From a checkpoint of a small mixture-of-experts model trained on Wikipedia: a softmax router.
Below are experts of layer 6 (counted from 0) of a mixture-of-experts language model. Rows are named gate (a neuron's input weights, with its number), up (a neuron's input weights, with its number) and show model dimensions 0-127. Each number is 200 + 40 x the weight over its row's rms, rounded and kept within 0 to 999.
Before each expert's rows: a language model's description of what the expert responds to; "mostly gets" lists some tokens that are sent to it at least half of the time. This comes from a sample of Wikipedia text that the model never trained on.

# expert 28
Codes and table cells. Capital letters starting model codes or formula symbols (R in RB30E, L in LC50), LaTeX tokens, and blank or numeric table cells.
mostly gets: " MP", " Set", " Nominated", " Chevrolet", " Species", " Yes"
gate3,204,176,144,256,177,172,254,206,261,138,262,156,216,235,164,197,219,206,248,195,232,103,186,190,314,206,209,275,256,242,213,188,205,139,230,189,231,198,151,247,209,227,240,225,191,189,150,178,192,270,254,177,214,161,164,211,212,225,153,232,200,150,173,230,167,224,154,230,196,218,105,193,160,143,247,188,179,206,266,202,265,181,299,207,200,217,229,213,239,208,136,136,239,262,195,187,165,218,207,219,168,248,213,214,235,191,227,111,167,209,188,229,208,225,173,202,180,157,221,236,222,175,147,104,135,207,254,145
up3,259,168,175,221,132,179,195,205,221,165,226,174,203,207,126,226,170,232,197,227,211,155,208,252,203,202,174,277,218,214,146,166,191,161,228,196,252,230,82,195,157,120,236,220,156,190,189,215,159,255,169,135,236,202,167,231,181,257,139,228,222,168,177,211,229,173,212,265,203,206,120,220,206,177,214,189,183,159,248,220,162,198,231,242,197,219,229,185,196,131,208,102,242,209,228,181,142,185,265,242,170,268,173,185,194,252,208,146,183,262,121,225,187,190,217,210,143,160,174,189,136,232,180,107,165,251,239,100

# expert 25
Quantifiers and conjunctions. Determiners, negations and conjunctions such as any, every, never, no, or, and, plus opening quotes before nicknames like Robert '"'B.
mostly gets: " entire", " any", " Ottoman", " every", " ancient", " never"
gate3,221,209,230,149,204,193,149,193,270,233,170,193,161,245,214,150,180,135,175,159,241,159,169,274,200,245,251,252,216,189,215,156,222,203,252,203,246,219,196,157,215,136,144,234,162,201,179,172,165,158,269,196,215,211,181,191,228,187,208,295,286,208,230,172,217,170,159,306,189,227,218,263,207,162,153,139,131,218,178,221,192,148,219,223,226,158,187,295,239,198,216,167,239,169,264,168,248,158,188,215,210,296,226,244,218,140,213,178,197,192,245,232,177,232,200,194,149,225,152,204,244,187,98,192,219,123,166,245
up3,180,149,236,247,160,179,202,171,170,196,195,256,263,199,141,242,229,267,160,190,238,137,183,183,177,208,223,218,256,246,175,246,160,189,242,210,194,107,201,228,227,248,328,88,222,174,184,218,222,217,168,202,244,226,212,188,207,138,207,163,100,234,158,178,249,233,187,183,218,249,119,122,219,238,226,213,217,126,217,167,193,239,193,185,156,260,189,216,177,214,140,185,182,230,146,229,239,222,226,186,155,195,131,231,228,237,196,197,171,125,252,272,161,231,216,141,253,162,209,223,195,208,229,150,221,197,173,210

# expert 56
Units and word middles. Degree signs, percentages, times, numbers with units and mid-word pieces of long words, such as pref-ect-ure, Fe-ature, plus States and Nations.
mostly gets: " ago", " Nations", " States", " pm", "°", "Billboard"
gate0,202,218,241,247,258,138,185,233,155,203,270,187,162,228,185,279,178,157,171,214,158,234,176,207,178,259,213,181,264,257,192,131,139,297,203,195,253,181,225,221,180,197,240,257,146,190,167,193,240,249,316,128,178,157,210,201,133,217,167,277,166,205,230,205,188,123,233,252,252,192,204,200,210,164,217,196,215,213,155,231,200,201,217,187,219,242,267,192,223,187,197,253,175,279,214,160,196,238,153,236,179,189,267,255,219,202,196,157,262,125,203,196,247,206,174,202,157,201,189,113,127,174,254,157,181,163,204,186
up0,223,179,238,225,241,144,220,223,164,203,288,136,175,236,215,262,197,194,166,211,204,227,161,198,181,271,205,153,205,252,175,108,176,255,185,195,241,141,186,197,158,188,218,245,132,182,187,204,230,301,284,125,136,177,206,211,142,232,163,272,135,213,224,212,169,151,227,249,234,181,207,201,193,170,183,229,202,199,169,231,206,218,192,217,237,236,233,219,214,187,196,244,168,298,190,154,181,254,163,220,157,156,272,268,209,201,157,186,268,127,228,171,236,195,172,216,171,204,204,91,142,185,256,142,200,170,205,185